Weights of a small mixture-of-experts language model, trained from scratch on English Wikipedia.
Training: a variant of Muon for the experts, 359M tokens, 5485 steps.
Below are experts of layer 5 (counted from 0) of a mixture-of-experts language model. Rows are named router (the router's row for the expert), down (a neuron's output weights, with its number) and show model dimensions 0-191. Each number is 128 + 32 x the weight over its row's rms, rounded and kept within 0 to 255.
Before each expert's rows: a language model's description of what the expert responds to. This comes from a sample of Wikipedia text that the model never trained on.

# expert 29
The word to after verbs and adjectives such as moved, due, able, instructs, forming infinitives or destinations, plus same, must.
router [151 177 130 169 113 183 141 136 147 114 137 131 184 147 110 142 179 106 125 118 141 103 108 102 127  92 183 166 119  83 141 150 155 125 141 154 191 156 136 110 134 114 167 141 148 131 118 145 115 103 123 155 145 199  96 125 111 152  71 128 171 115 118 150 129 127 142 166 178 143 130 148 178 113 138  78 138 104 133 117  96  12 105 112  99 192 110 180  52 115 109  72 116  70  90 127 151 167 103  80  77 123 128 106 105 143 151  99 184  84 128 143  98 144 163  97 112 112 117 167 121 184  78  87  85 148 127  96 121  93 192 169 125 149 122  97 101 118 138 140  76 125 142 167  99  99 143 117 144 177 100 142  98 104 107 149 179 147 110  95 131  53 149 146 121 136 131  90 147 122  95 149 102 111  97 104 112 197 125 113  99 115  70  39 157 141 102 168 106 114 195 161]
down3 [ 75 168 106 131  90 138 112 101 167  99 160  74  92 159  97 123 151 157  83 112 108 154 124  99  98  23 152 134 132 131 134 135 108 163 127 147  91 122 138 132 148 100 152 135 164 136 158 101 140  92 127 140  77 116 104 124 174  87 138 123  90 140 176 133 131 129  89 114 115 155 155 130 123 144 136 116 209  79 155 108 129 204 159 142  86 196 166 131  96 128 128 111  61 118 161 163 103 115 152 126 172 155 191 136 142 141  67  54 133 146 100 140 133 147 204 200 125 106 128  89 137  95 147 176 143 154 133 158 129 113  81  94 144 158 150 115 132  89 176 140 127 108 141 110 119 119  96 107 173 149 131 147  67 134 161 152 128 141 111 127 157 137 161 169 110 138 119  88 115 161  56  28 133  84 125 117 110 120  46 122 118 126 120 145 212  70 109 121 160 118 115 100]
down4 [ 91 161  93  89 102 129 160 155 151 188 106 139 149 109 121 141 146 125 107 149 116 157 138  68 126 178 155 114 131 164 105 107  42 121 133 137 138 138 178  87 132 183 163 135 125  76 126 101 156 122  83 169 137 105  91 134  92 153 176 121 102 149 112 123 105  97 160  98  70 148 124 116 169 116 169  93  79 202 153 104 104  81 110 138 112  95 148 178 109 147 114 117 143 143 119  89 132 162 102 131 131 128 169 154 142  76 126 178 163 125 154  86 126  79 153 122 175 100 100 121 157 114 149 199 153 149 174 130 130 137  89 101 178 150 180 172 180 104  66 108 120 168  99 150  95 144 123 121 121 162 127 161 181 170 147 149 179 151 153 131 147 124 133 130  68 145 159 198 161 140 111 186  90 156 214 196 125  86 186 127  93  84 104 113 108 102 166 125  91 120  95 165]
down5 [121 125 124 147 145 105 115 110 130 111  94 135 121  74 123  85 132  78  90 113 109 130  83 170 169 127 110 132  83 151 183 113 145 102  97 139 115  84 185 159 185 128 123 143 114 145  92 130 140 171 152 137 124 117 117 132 122 136  85 117 104 116  87 135  77 149 130 134  90 101 186 100 120 123 179 188 127 160 109  96 206 143  93  76 146  98 136  96 249 105 119  82 142 161 160 137 180 127 120 125 142 127 168 107 129 113  60 146 106 140 170 201 118 112 130 120 194 134 117 216 135 138 166  62  71 111 137  82 146 121 176 105 126 111 145 118 135 148 117  95 164 110 115  82 128  98 133 123 110  58 153 154 102 130  84  84 150 114 125 126 127 142 126 102 128 167 138 152 158 126  82 140  63 135 106  77 128 110 177 176 222 113 168 114  99 179 159 109 112  97 126  96]
down6 [126 209 111 106 135 135 211 145 116 126 145 169  81 118 109 154 156 155 158 113 114 151  84 136 135  67 138 170 166  86 133 206  57 113 130  94 118 168 145 120 120 112 121 100 173 135 228 131 165 152 110  52 116 152 124 141 159 141 119 136 142 160 118 116 164 100 125  76 152 168 176 175 136 197 124 142 124 165  94 123 111 129 147 144  78 119 106 162 128 109 117 113  84 105 173 126 122 123 131  85 125 159 122 107  99 189 116 122 149 161 153  49 154 121 135 162 163 110 131 156 130 140  96 151 175 126 109 104 119 143 176  94 139 118 101 137 105  99 143 136 107  92  96  87  90 120 112 120 126 166 145  96 156 165 148 171 189 196 131  61 126 163 142  72 129 146 118 160 101 122 115  89 114 112  67 133 163  84 110  56 131 119 173  50  91  78  95 115 131 108 125 147]
down7 [168  92 101 183 108 153 150  92 163 100  97 146 134 167 108 138 103 143 174  72 151 173 124 169 152 130  60 109 156 143 161  98 138 108 146 104 185 146 143 100 124  97 122 179 135  82 142 142 139 150  96 190 107 104 175 120 120 145  66 150 120 145 177 125 194 101 136 159 143 143  36 114 117  79 115 153 122 147 114 140 130 161  78 127  76 136 180 146 124 118 156 122 203 116 131  42 138 158 119 130  94 164 147 132 139 168  88 138 189  92  67  75 107 106 125 128 161 130 155  76 176 179 101 156 144 140 106 125 103 129  68  95 104 142  97 168 122 121 122 131 138 113  89  87  67 203 193 146 114 130 115 142 110 137 133 165 128 177 132 118 140 157 141  86 101 198 122 146  87 119 142 155  82 103 143 108  76 142 158 103  97 165 164 150 155 112 154  76 139 109 113 110]
down8 [ 48 111 135 128 128 115  73 164 146 166 177 137 135 148  98 119 112 184 162 128 133 158  58 119 154  68 163 113  60  99 153  82 162 152 127 153  97 128 167 138 186 137 158 163 142 123 132 143  96 131 188  81  98 109  99 122 109 134 176 211 130 134 137 114 143 167 131 120 177 142 132 154 137 158 111 130  82 130 145 213 148  99 160  64 135 171 104 142 179 145 136 108 125 134  92  83 104 183 147 106 116 130 134  70 106  98  79  79 149 117 180 100 150 145 134 134  79  95 106 123 188 134 112 124  99  92 166 155 124  89 121 190 121  88 112 145 107 126 132 115 164 133 136 156 119 118  61 155 136 123 159 156 178 180 108 140 138 140  82 118 113 145 114  80 128 137 127 119 127 160  79 155 116 132  23 111 177 104 119 113 109 161 140 182 137 181 113 190 102 142  92 106]
down9 [ 71 132 129  88 132 125 126 189  95 192 160 105 103 132  92  91 115 154 156 117 146  89  88  88 130 142 113 154 137 188 108 100  94 184 104  99 126 129 194 100 180 132  88 181  98 164 136  83 161  93 132 154 205 142 130 135  83 164  93  90 125 124 141 135 152  72 167 109 114 106  60 144  82  53 189 156  88 101 187  85  84  62 174 149  86  98 131 125 161 101 132 142 133 143 147 134  99  80 144 163 140 147 115 133 137 120 140  93 127 120 157 173 110  95  96  78 116 102 175 132 140 121 127 130 149 155 124 168 157  63 184 112 102 123 153  56 107 112 121 115 142 176 155 159 128 161 174 162 168 123 155 128 145 107  80 136 163 152  71 123 134 121  63 134 124 194  99 165 133 101 159  94 152 122 110 128 121 153 109 131  59 125 146 143 149  88 150 151 121  96 114  92]
down10 [138 155 145 145 108 135  93 164 138 167 167  67 143 157 146 160  80 162 192 133  96 116 103 141 157 185 168 101 149 123 204  95 110 163 166 127 106 107 124 140 123 139 167  92 145 192  73 159  88  90 127 158  89 108  92 150  77 109 173  83 103 128 146 158  53 148 130 151 123  84  72 161 129 138 163 162  99 109 109  84 118 150 171 190 123 150 105 148 153 137  79 163 131 157 121 146 173  99 160 149 121 110 177 162  71 127 153 139 137 153 172 108 177 159 166 125  91 137 184 187 102 129 123  64 103 127 134 101 100 154 103 142  92 157 172 110  78  81  85 117 189 162  92 148 193  74 214  92 130 133 113  80 138 111  95 126  98 143 129 170 185 170 137 160 123 146 131 144 126  75 154 130 113  90 140 135  96 139 119 131 130 118 149 142  91 134 107 143 116  84 105 115]
down11 [137 175 181 161  74  67 111 103 130 149 128  63  95 132 117 137 111  92  88 158 107 106 166 137 117 177 115 131 152 190 157 155 121 136 198 175 176  85 101  98 122 156 128 124 116 139 135 171 170 103 154 150 143 145 155 103 147 118 122 141 110  84 137  79 127 119 162 158 172 128 131 139 158 104  99 175 185 131 128 103 119 127 164  90 102 171 159 138 108 134 166 109 129 107 118  63 165 101 129 121 109 114 143 137 190 201 113 111 133 118  93 160  82 155 124 162 143 112 148  96 122 127 123 178 151 143  90 137 133 155 100 165 142 132 192 200 128  96 181 194 215  96  78 142  91 177 130 161  88  59  84  76  41 171 145 103 160  81 156 106 117 146 101 127 133 127 131  92 123 119 135 136 119 121 121 162 113 125 168 160  90  87 102 127 110 148 148 191  74 131 124 162]
down12 [ 84 112 146 166 125 141 137 132 155 169  63 151 106 115 142  91 191 145 120  89 140 166 149 108 152 106 146 193 143  80 131  85 152 100 102 130 179 118   0 128 110  55 122  92  97 103  83 168 128 134 142 131 170 125 113 155 128 128 119 139 145 175 124 103 109 160 107 135  93 127  83 112 128 129 140 174 133  98  78 112 140 166 108 134 107 149 135 138 148 123 165 146 116  69  82 119 190 162 154 160 152 227 165  93  90 139 149 191  97 137 134 114 149 162 128 124 169 150 175 129 135 126 146  81  56 107 147 133 121 100 131 128 132 117 125 155 161 135 135  98 146 132  67 169 124 163  83 118 142  72 179 105  57 141 188 159 161 148 161  88 150  93 125 152 146  96 182 159 169 137 127 119 191 108 119 115 146 162 117 129 132 136 151 144 136 131 167 153 112 116 201 160]
down13 [136 179 159  95 129 152 131 139 109 164 137 157 106 105 133 127  93 136  95 119  94  84  91 141  97 128 106 193 127 146 180 127 165  59 148 140 157 128 132 150 153  90 132 124 117 119  72 168 115 141 112 197  96 128  84 150 140  57 117 221 156 136  69  84  78 147 169 122 147 129 124 167  69  85 143 145 123 101 105 136  96 133 169 133  54 180 137 121 160 160 103  47 129 151 157 160 124 105 160 136 136 160 122 138 164  80  83  91  96  88 127 188 164  73 131 102 158 133 150 157 118 211 121  67 137 123 121 120 189 127 144 117 147  77  76 154 140 135 116 119 182 166 187 126 121 122 137 144 134 104 147 122 162 110 119 171  78 120  82 141 149 154 155 131 118 141  77 116 164 186 137 130 119  91 143  74 121 131 167 165 154 125 179 167 127 129  80 130 168 131 117  78]
down14 [124 147 156 116 182 159 127 151 210 150 102 166 126 181 114 116 174 141 167  83 120 139 178  81 108  97 116  99  88 148 178 120 128 115  96 175 125 123  77 157 158 197 116 112 103 142 129  74 153 175 131 160 136 114 187 164 209 115 125  90  96  75 138  92 147 153  56 128 132 103 131 115 118 119 132 227 183 142 144 119  89 105 173 122 131 123 124  92 142 137 112  62 114 131 111  83 121 139 155 116 143 103 142 132 141 119 162  83  92  97 103 179 144 141 130 111 142 130 145 129  98 129 191 106 113 127 154 158 129 172 166  66 118 159 117  89 180 163  97 123  99  94 157 197 197  97 115 160 139 139 127  68 128  96 148 128  82 148 135 120 129 126 124  88 161 152  74  82 127 153  90 126 131 135 183 159 126 131 132 110 126 121 130 155  83  73 134 148 149 208 139  67]
down15 [159 112 130  94 134 106 121  87 152 151 122 146 120  79 120 108 121 174 107 121 153 151  88 135  89 121 166 132 132 152  93 144  96 120 155  88 136  91  62 174 106 115  88 110 160  91  42 126  65 116 143 145 168 145 138 134 126  79 114 102  96  67 137 113  99 129 140 191 154 140  80 121 190 138 185 176 169 172 138 135 116 176 135  90  98 148 152 170 136 127 120 111 100  94 154 180 163 141 174 116  65 123 157 104 119 126 122 142 155 128 157 134  84 133 165 147 117 128 185  69 109 123  81 102 103 148 126 205  68  83 118 139  98  55 104  96 134 165 148 102  98 146 113 111 141 149 128 107 166 164 109 114 110 150 126 103 103 146 141 125 143  69 178  78 174 139 154 167 136 136 122 148 172 125 102  86  46 103  75 228 153 171 165 126 152 127 101  97 120 132  87 168]
down16 [146 119  78 182 127 146 114 125 187  21 117 167  96 151 123 145 158 112 119 151 130 126 143 126 140 119  94 173 101  92  95 141 119 122 131 192 107 137 165 148 114 140 150  60 115 148 110 136 110 120 161 162 172 138  88 147 124 130 104 115 168 127 109  93 146 121 151 209 216 133 140 136 119 129 177 143 119 135 143 119 149  71  72  72 112  80 110 147 139 106  69 110 165 181 133 123  86 186 104 157 124 129 130 133 167 137 201 106 140  84 148 111 111 168 112  96 161  99 147  95 107 116 180 143  98  81 138  99 145 154 150 144 120 121 159 141 136 105 103  96 140  74  69 149 131 178 192  68 120 139 182 161 202 131 100 155 105 158  89 112 164  94 122 104 147 117  69 207  50 124 145 128 114 167 111 108 114 106 113 153  70 128  87 119  93 131 141 122 147 160 138 115]
down17 [112 124 150 137 139 121 103 120 132 193 131 113 147 125 159  62 124  89 120 196 129 116 121  87 160 134 129 112  55 135 127 165 103 146 111 145  48 117 131  92 111 201 151 165 123 146  89 142 205  96 114 145 109 108 135  88 143  50 212 131 112  77 138  84  89 116 151 115 110 126 163  68 101  87 107 150 152 110 171 148 172  88 145 112 118 103 154 143 126 108 113 131 202 136 175 147 109  87 172  90 109  96 135 147 139  95  66 150 190 125 132  93 219 132 139 149 170 171 138 155 111  96 121  99  96 104 122 132 121 159 161 100 145 106 195 114 138 141 114 125 150 133 124  15 132 100  89 159 126  97 176  96  95  87 129 102 138 119 129 142 125 153 157 162 102 116 152 142 152 127  97 128 169 125 117 113 138  63 151  94 142 163 123 163 125 130 197 107 108 106 105 164]
down18 [176 114  66 112 105 123  97 131 151  93 115 138  86 151 106 126 145 139 136 185 177 105 140  81  87 133 168 157 104 162 103 132 108 105 156 158  88 110 137  93 149 135 104 140 119 130  93 135 138 157 146 180 133 129  89 134 123  38  62 163  94 124 184  84 143  79 183 113 182 112 137 166 133 187 116 120 150 171 118 124 151 125 111 202 112 129 138  68 174  97 136 169 165 117 169 116 162 113 182  91 154 165 122 105 170 164 136 132 147 163 151 170  98  98 125 112  78 122 150  75 125 121 166 173  98 104 193 137 160 119 119 141  71 162  98 155 151 144 125 190 104 143 126 124 123  95 137 129  61 167  92 126 120 140 110 116 121 153  90 134 227 136 125 107 138 176 171 116 105 151 154 180 122 143 139 102  77 128  30 160 173 155 136 118 163 107 113 119 167 113 166 105]
down19 [176 166 142 167 129 165 163 184 162 117 129 123 109 124 130 199  97 166 124  94 104 166 149 124 101 164 121 107 145 154 117 164  55 130 160 144 172 117 125 147 171 130 124 114 136 188 141 140 120 122  74 165 160 102 158 111 124 186  97 119 196 147 119 147 121 138  32 155 114 167  91 153 115 168 164 164 133 117 140 135 119  39 116 146 132  90 152 108 145 141 171 177 114  92 131 150 124 168 146 197 174 161 119 149 146 124 181  88 104 120 128 112 141 174 112 142 130  64 141  92 147 154 138 170 125 173 121 132 130 129 127 168 113  83 116  91 186 106 108 156  58 113 139 172 128 181 141 175 152  86 173 104 166  48 104  92 129  97 121 115 120 102 157  65 175 125  92 141 105 138  78 100 143 165 109  92 122 183 109 128 141 186 122  87 146  95 151 123 130 158 181 111]
down20 [ 88 138 130  63 125 146  91  87 117 135  70 115 132  66 138 142  84 109 123 172 172  72 124  78 115 137 111 129 176 118  98 111 113  81 164  68 146  88 132 118  90 159 130  69 120 184 176 103  98 159 150 114 135 139 139 128 138 128 114 157 160 111 105  80 169  79 132 139  97 154 131 180 175  83 115 130  25 113 117 134  95 127 153 133 106 172 142 126 108 143 171 178 145 161 117 135 154 207 131 125  83 140 137 149 132  71 122 164 127 197 125 115 122 157 101 181 130 169 151 110 149 110 124 100  52 135 107 128 157 174  82 170 120 127  95 142 131 142 117 145 130  85 123 119  96 110 187 126 119 148 127 200 159 145 182 145 131 136 141 122 139  86 141  89 139 100  70 135 214 132  99 155 132 148 117 136  69 107  69 137 105 106 111 155 114 193 101 133 192 152 169 147]
down21 [136 130 154 115 109 155 113 159 179 173 153  72 145 155 204 142 100 147 198 149 107 143 170 117  72 159 129 194 123 108 148 170 159  76 149 170 114 148  93 113 119 155  81  60 102 132 181 112 105  84 104 168 172 149 147  95 136 113 164 166 129 136 116 153 122 117 152 168 194  64 130  92 113  79 169  89 138 136 127  56 101  74 121 151 154 146  84 142  85 105 124  75 148 116  87 113 186 126 118 126 143 169 155 122 122 141 126 138 125 179 135 138  91 115 121 107 108 101  78  87 161 127  99 186 152 109 106 125 122 188 114 113 104 126 121 149 149 155 100 186  82 135 142 151 115 148 136 163 177 107 160 125 172  43 158 110  97 167 150 159 193 137  73 138 112  83 128 146 186 136 143 120 165 124 135  97 105  98 173 101 103  93 110  96 116 162  79 170 116 125 123 175]
down22 [131 175  86  70 143 169 169 158 124 187 134 151  68 152  90 145 227 167 155 115  80 196  92  80  58 156  87 104 146 138 117 123 176 128 119  83 119 113 204  97 112 138  96  61 159 143 132 106 143 122 108  90 159 136 158 122  72 145 167 164 144 162 164 185 126 154 115  86  98 164  78  83 118 165 113 130 122 164  78 163 143 120 139 163 158  80 118 142 107 187 122  96 135 154 105 127 131  78 118 143 120 130 109 149 104 148 133 148 111  95 133 112 111 135 165 128 168 137  75 130 184 114 169 117  76 110 105 134 148 108 121 126 162 124 164 102  70 129 123 120 163 101  70 104 149 184 123 117 136 126 155 169 111 148 110 126 127  79  98  83 136 139  60  93 122 125 167 128 111 104 116 131 173  92  94 175 152  45 112 207 128 143 143  87 114 115 151 146 109 129 138 149]
down23 [100  94 106 129 142 127 188 101 125  56 162 177 129 145 153 101 146 146 107 137 142 140 144 178 126 154 120 144 125 115 197 135 117 144 130 117 139 127  99 127 125 102 145 140 161 149 143 126 140 192  62 134 109 147  90  90 161  81 190 139 101  84 129 146 138  86 164 123 130 148 168 114 135 135  52  74 138 176  75 139 112 153 132 189 130 165 173  91 182 210 106 103 191 136 166 139 155 104 121 114 140 114 117 174  82 156  75 145 151 153 182 113 169  89 129 202 204 174 129  66  83 157 144 154  93  90 122 140 120 142 153  82 110 123 147 125  93 153 115 158  97 162  82  72  94 129 171 140 160  87 129 111 106 147 147 145  95 154 108 163 112 127 184 168 165 165  96 156  85 126 103 132 131 135 170 127 157  78 151 125 142 140 147 207 120 107 113  97 109 153 166 162]
down24 [126 151 138  88 119 141 105 119 125 106 141 123  88 166 154 150 179 146 161 148  89 135 157 205 100 167 132 132 116 159 161 112 163 118 157 100 143  81 130 119 110 152 146 181  95  69  71 143  90 101 104 110  89 129 134 116 136 182  87 162 135 126 153 160  58  98 142 148 102 107 115 167 127 136  71 158  54 136 149 153 158 125 112 127  77  63  74  84  74 136 133  68  80 139 149 102 157  95 106 108  67 133 123  47 117 143 105 122 162 193 132 140 113 203 160 158 151 172 124 136 101 174 177 161 111 137 131  96 140  87 106 152 113 172 193 146 150 128 122 118 118 112 101 135 136 116 170 117 142 105  81 115  64 127  91 133 169 128  91 177 103  59  98 146 112 109 109 168 173 168 116 145 125 128 174 139 157 107 174 189 133  75 133  86  78 170 132 157 106 144 128 148]
down25 [144 148 139 129 153 153 114  94  83  67 133 100 121 127 106 128 103  83 134 105  85  89 157 146 137 175 119 118 112 165  91 122 149 116 145  98 119 102  88 148 130 161 156 136 101 167 147 167 171 144 134  80 137 174  98 165 161 150 119 161  86 197 178 141 107 107 126 101 137 148 145  96 104 108 123 122 138 160 162 191 170 166  69 159 109  82  99 170  72 119 111 201 123 170 131 138 111 128 149 110  97 129 126 160 155 107 102 103 154  95  56 131 166 121 143 100 127 163  75 126 101 121 160 136 158 148  94  63 141 158 146 184 118 165 122 141  98 156 137 102 152 134 153 130 153 185  76 100  80  74  67 106 100 114 164 155 131 152  93 130  51 121  71 139 147  95 130 111 174  62  99  81 171 176 164  96 112 131 128 181 139 114 185 112  67 111 168  88  93 158 104 194]
down26 [110  45 180  64 116  86  97 120 138 124 114 130  83 187 133 139 112 166 114 130 125 140 149 119 150  79 111 122 115 116 138 156 149 107 102 145 154 121  77 180 147 112 132 166  71 125 139 152 182 123  91 148  48 141 104 139  76 129  86  58 120 154 151 135 156 144 140 141  80 137 144  87  84 113 162 131 139 158 182 107 115 162 187 177 106 112 139 157 182 126 154 155 150 120  96 162 143 142 100  63 109  99  84 122 136 101 124 144  99  91 142 110 135 113 131 131 136 162 112 140  86 123 116 119 134 167 101 112 168 127 194 121  77  85  74 132 110 146 133 148 176 107 104 137 159 139  95 119 107 199 153 159 139 115 100 139  81 146 117 160  52 153  86  94 141 139  99 100 134 206  59  81 148 103 129  66 139  72 173 119 117  92 183 129 104 171 170 158  72 120  88 159]
down27 [162 145 176 135 141 106 140 150 130 131 156 109 147 117  69  92 182 205 150 138  97 147 146 139 100 104 116 111 131 171 103 176 123  43 114 128 147 116 146 177 126 171 111  81 104 164  88 142 129 141 103  88 105 129 116 151 155 175 123 129 109  93 101  88 168  64 101 125 103 110 102 116  85 129 159 183 151  91  81 160 148 121 179 111 142  82 133 184 104 105  80 120 164 113 131 139 115 111 117 141 138  81 122 150 125 129 124  80 170 123  91 145  79 119 127 148 126 127 118  64  97 134 174 110 113  70 146 132 136 157 119  54 128  71 110 192  76 100 130 159 161 145 123 110 163 166  67 167 117  81 158 121 142  73 151 175  93 169 139  95 132 109 123  97  17  96 126 123  67 140 148 169 134  92 132 171 103 126 179 115 201 140 122 124 121 153  75 178 132 146 127 131]
down28 [149 117 107 186 122 142 144 122 128 123  93 148 132 150 118 102 179 100 102 135 146 130 108 133 119 105 113  99 146  88 126  59  99 108 130 130  71 106 113 139  86 110 168  98 146  66 143 171 160 141  97 134 146 144 109 133 134 150 132 177 192 134 125 127  85 136 137 152 159 116  92 150 105 199  98 190 156 148 109 138 166  88 115 127 147 201 138  88 150  95  85 169 119 137 161 104  68 174 122 125 101 161 103  88 120 161 188  86 125 130  73 154 105 117  73 153 122 115 108 110 112 160 115  90 202 120 138 174 137 210 166  77 154 163 139 140 127 115 131 136  73 111 122 127 222 177 101 113 109  81 107 134 179 131 168  84 174 154 142 102 117 169 155 114 122 130  93  79 141  73 194 111 152 193 146 159  89 160  73 114 107 125 118 127 174 109 134 103 151  55 162 121]
down29 [ 83 145 109 134 116 117  93  71 108  98 137 134 151  61 124 117 141 151 100 159 153 112 118 109 183 155 138  95 140 113 157 104 119 128 119  73 103 162 168 125 143  97 190 159 103 121 138 117 131  90  50  86 163 117 143 144 111 149 127 142 111  75 108  99 141 169 104 144 143 174  89 108 164  58 189 131 121 154 100  80 128  85 127 113 106 115 124 150 104 158 116 101 129 126 142 155 102  92 140 196 187  96 155 103 144 139 129  69 132 160 106 129 110 145 113 107 100 113 118 162 185 135 156 146 126  69 125 148 139 141 123 130 144 115 153 150 136 118 123 145 129 195  57 181  63 178 111 135 158 124 194 186 240 125  83 166 123  94 139  92  96 114 117 100 116 127  81 133 126 133 166 206 110 130 113 131 132 129  60  71 157 114  64 139 157 166 183 100  72 140  96 140]
down30 [126  87 169 136  97 133 104 150 183  93 119  74 122 126  64 145 139 141 102  73 138 149 201 110 107  44 164 177  98 127 176 139 184 115  74 123 142 167 143 173 137  99 121 145 165 162 165 105 146 111  79 154  81 146  84 125 128 106 100 150 111 150 164 129 121  97  99  54 144 140  99 138  87 129  88  96 128  90 142  81 143  86 139  98 104  77 174 216 127  89  38 102 141 127 112 161 115  97 115 152 171 113 122 103 122 151 107  71 107 132  99 124 177 141 137 100  52 149 113 114 147 123 137 125 130 113 118 172 155 126  88 159 167 145 100 127 175 125  89 163  98 136 138  57  82 119 163 117 144 202 162  84 157 169 140 150 110  92 124  74 129 116 133 149 136  80 116  59 145 107 126 122 107 120 161 121  91 138 151 104 107  79 132 130 107  72 164 147 144 115 154 122]
down31 [107 155  63 152 166  67 144 184 142 186 112 114 120 117 139 125 139  61 133 103 142 172 206 132 138 178 110 218  84 128 115 113 119 101 132 141 116 129 114 164 121 142 160 104 106 144 135 146 203 176 104 157 138 153 116 130 151 119 109 170 119  99 180 152 104 144 138 131 159  99  79 101 143 122 154 105 117 181 185 146 148  98 113 188 100 153 186 134 112 130 138 156 116 112 102 112  66 151 136 111 179 135 122 102 107 144 107  66 102 114  86 186 177 100  91 169 103 163  87  99  63 183 144 153 160 116  81  95 134 157 114  83 107 193  77 138 135 121 104  91 117  97 125 153  93 141 144 138  91  86  86 136  83 109 126 143 159  97  78 160 172 145 125 171  87  94 105 118  90 167 116 181 109 141 144 114  77 154 137 166 130  80  91 125 164 149  69 136 126 138 107  86]
down32 [115 126  59 127 124 123  95  78 100 172 139  49 104 143 101 125  99 144 141 130 136 154 117 102 166 207 140 127 153 135 173 122 164 136 140 153 152 105 124 153 118 173  78 148 219 127  79 161 192 123 111 140 113 104  99 146 129 182 131 128 124  97 110 147 136 118 144 167 188 148  97 137 111 102 103 144  71 127 178 145  47 109 130  76 145 111 126 122 131 151 175 162 187 146 136 131 139 149  80 101 121  72 147 105 100 149 134 138  92 168 112 123 140 129 123  98 154 182 132 107 137 154 111 187 107 142 103 162 158 229  99 156 120  77 183 182  71 165 153 185 139 139 137 168 131 179 101 104 102 172 116 132 165 142 115  66 112 107 162 162 156 101  88 148 119 133 122 163 140 118 130 130 105 146 158 130  88 109 195 129 109 141  77 150 162 176 189 149  94 130 124  79]
down33 [118 157 111  50 131 101 166 142 185 118 155 141 144  68 108  81  58  78 137 154 118 145 127 122  98 173 101 170 125 136 116 122  95 143 101 103 107 180 138 122  65 188 108  88 144  61 209  84 102 102 133 141 153 210 167 107 110 156 164 182 125 133 171 133 114  74  80 133  90 150 175 159 127 129 103 103 143 117  89 100 103 116  89 141 164 100 163 156 109 152 128  93  94 138 151 116 115 180 125  57 171  93 176 126 121  87  94 105 131 123 161 154 151 108 107 140 131 149 129 121 140 144 148 154 129 147 156 135  68 138 161 128 143 158 172 100 141 163 136  97  54 118  96 152  75 145 106 147 123 115 110 124   5 131 152 111 124 161 158 112 133 165 142 148 123 134 112 182 156  88 110 121 138 126 170 132 140  91  75 106 155 152  97 155 108 137 103  94 111 124 119 205]
down34 [104 153 131  92 176 100  89 155 148 126 157 164 116 130 107  88 123 117 123 114 140 164 152 111 172 115 157 103 117 108 210 175 101 113 158  82  57  83  98  86  94 147 105 111 159 119 118 103 186 143 155 142 122  87 177 119 155 136 107  79 161 162 107 151 125  85 153 110  98  68 130  99  83 154 125 102  91 137 161 137  94 120 142 100 162 151 142  72 161 110 153 138 120 190 104  86  78 103 141 142 180 132  94 157  71 123 102  98 111 103 102  99 116 187 107 141 122 196 169 125 130 123 108 222 174 161 158 120 123 113  90 173 126 148  69 100  80  92  88 110 162 130 112 185 159 139 159 171  96 129  86 127 113 143 118 134 119 151 120 122 124 149 135 148 121 119 137 156 144 112 204 172 133 162 153 102  37 182  84 151 126 106 139 146 183 183  79 124  98  91 135  95]
down35 [ 88 125 123  75  84 155 168 139 155 120  76 120  97  34 245 110 143  87 105 150 171  93 108 105  51 140 130 123 109  82 143 156 115  80 118 163 104 115 155 135 108 111 157 152 140 139 197 128 160 104  87 153 122  97  83 177 105 157  87 141 113 112 102 177  95 162 164 124 119 185 144 113  72 112 118 115 148  96 138  86 109 138 122 102 155  97 139 174 147 124 146 152 152 175 142 131  99 205 161 112 121 125 156  99 114 149 129 116 138  95 126 118 135  83 157 170 126 137 130 161 179 129 152 143 109 141 107 125 126 130 140 172 134  84 159  97 136  98  85 154 127 118 121  97 106  47 109 145 106 185  89 121  52 155 171 174  55 100 189 140 102 125 112 144 133 112 132 120 139 174 123  98 130 196  99  97 142 115 141 134 177 129 124 104 137  98 120 135 221 107 140  99]
down36 [101 118 176 138 158 175 139 118 106 142 107 167 168 125 122 102 143 108 105  96  84 167 101  95 122  82 130 104 111 159 122 114 172  75 151 132  83 172 126 139 135  74 146 156  86 195 134 140 161 170 105 133 144 168 174 111 172 161 176 159 107 134 139 133 143 114 116 108  91 146 255 145 157 159 145  87 166 144 129 112 126 143 120 124 101 134  86 105 127 164 155 143 135  83 111 141 129  86  96 122 134  59 102 180 134 143 102  96 163 149 125  78 181  97 198 152 131 152 136 170 103 101 126 131 156  56  96  88 178  74 118 122 104  92 152 102  87 112 133 108 142 174  98 147 130 177 144  90 165  87 212 117 109 155 171 144 115 110  99 114 132 104 107 123 137 132 107 109 166 144 121 190 142 169 134  71 130 114 195 127 140 110 126 156  97 123 171  92  90 160 180  99]
down37 [125  73  88 167 105 152 140 132 156  79 149 161 121 148 116 111 129 107 184 110 133 100 119  94 100 156 125 143  98 110 123 147  64 174   0 121 126  69 143 193 130 125  91 139 129 131  84 117 107 121 175 107 115 199 137 142 169 166 129 128 163 147  89 153 110  88 146 163 172 172 107 133 156 216 154 142  99 150 109  95  83 158 102 147 203  97 150 106 172 151  79 127 103  98 148 146 139 134 133 118 151 150 133 144 132 179 111 136 173  70 129  94 100 132 164 128  57 132 107 156 108 164 161 101 154 132  97  99 152 100 132 136 176  98 110 117  97 175 155 113 113 120 104 108 141 100  94  96 177 130 127 113 193 147 126 101 133 133 118 107  87  89 134  98 171 166  99 135  93  68 132  75 130 176 120 154 175 150  90  55 129  99 122  60 107 122 108 113 127 128 125  98]
down38 [ 94 170 156 116 168 109  94 131 112 182 142 114 149 148 105 130  85 190  81 141 104 114 142 131 146 102 180 115  87 106 138 154 101 138 128 133 129 193 124 102 157 176 104 140 170 118  60 128 142 101 155 146  91 123 140 183 108  75 139 169 113 133 136 156 105 112 135 134 110 126 166 129 140 117  88 160 158 125 130 109 126  80 137 123 111 148 101 145  86  93 119 150  91 139  93 148 118 148 126 114  88 155 130 165 117  78 119 145 117 156 142 153 127  83 106 178  96 156 115  91  99  98 100 181 143 135  75 105 105 152  76 138 119 121 102 121 140 168 120 147 167 179 152 192 133 153  69 133 164 101 108  78  22 174  85 164 107 147 163 126 104 142  91 146  88 183 118  62 106  59 116  97 216 196 115 149 107 146  69 104 150 165 202 144 144 161 109  93 106  67 168 152]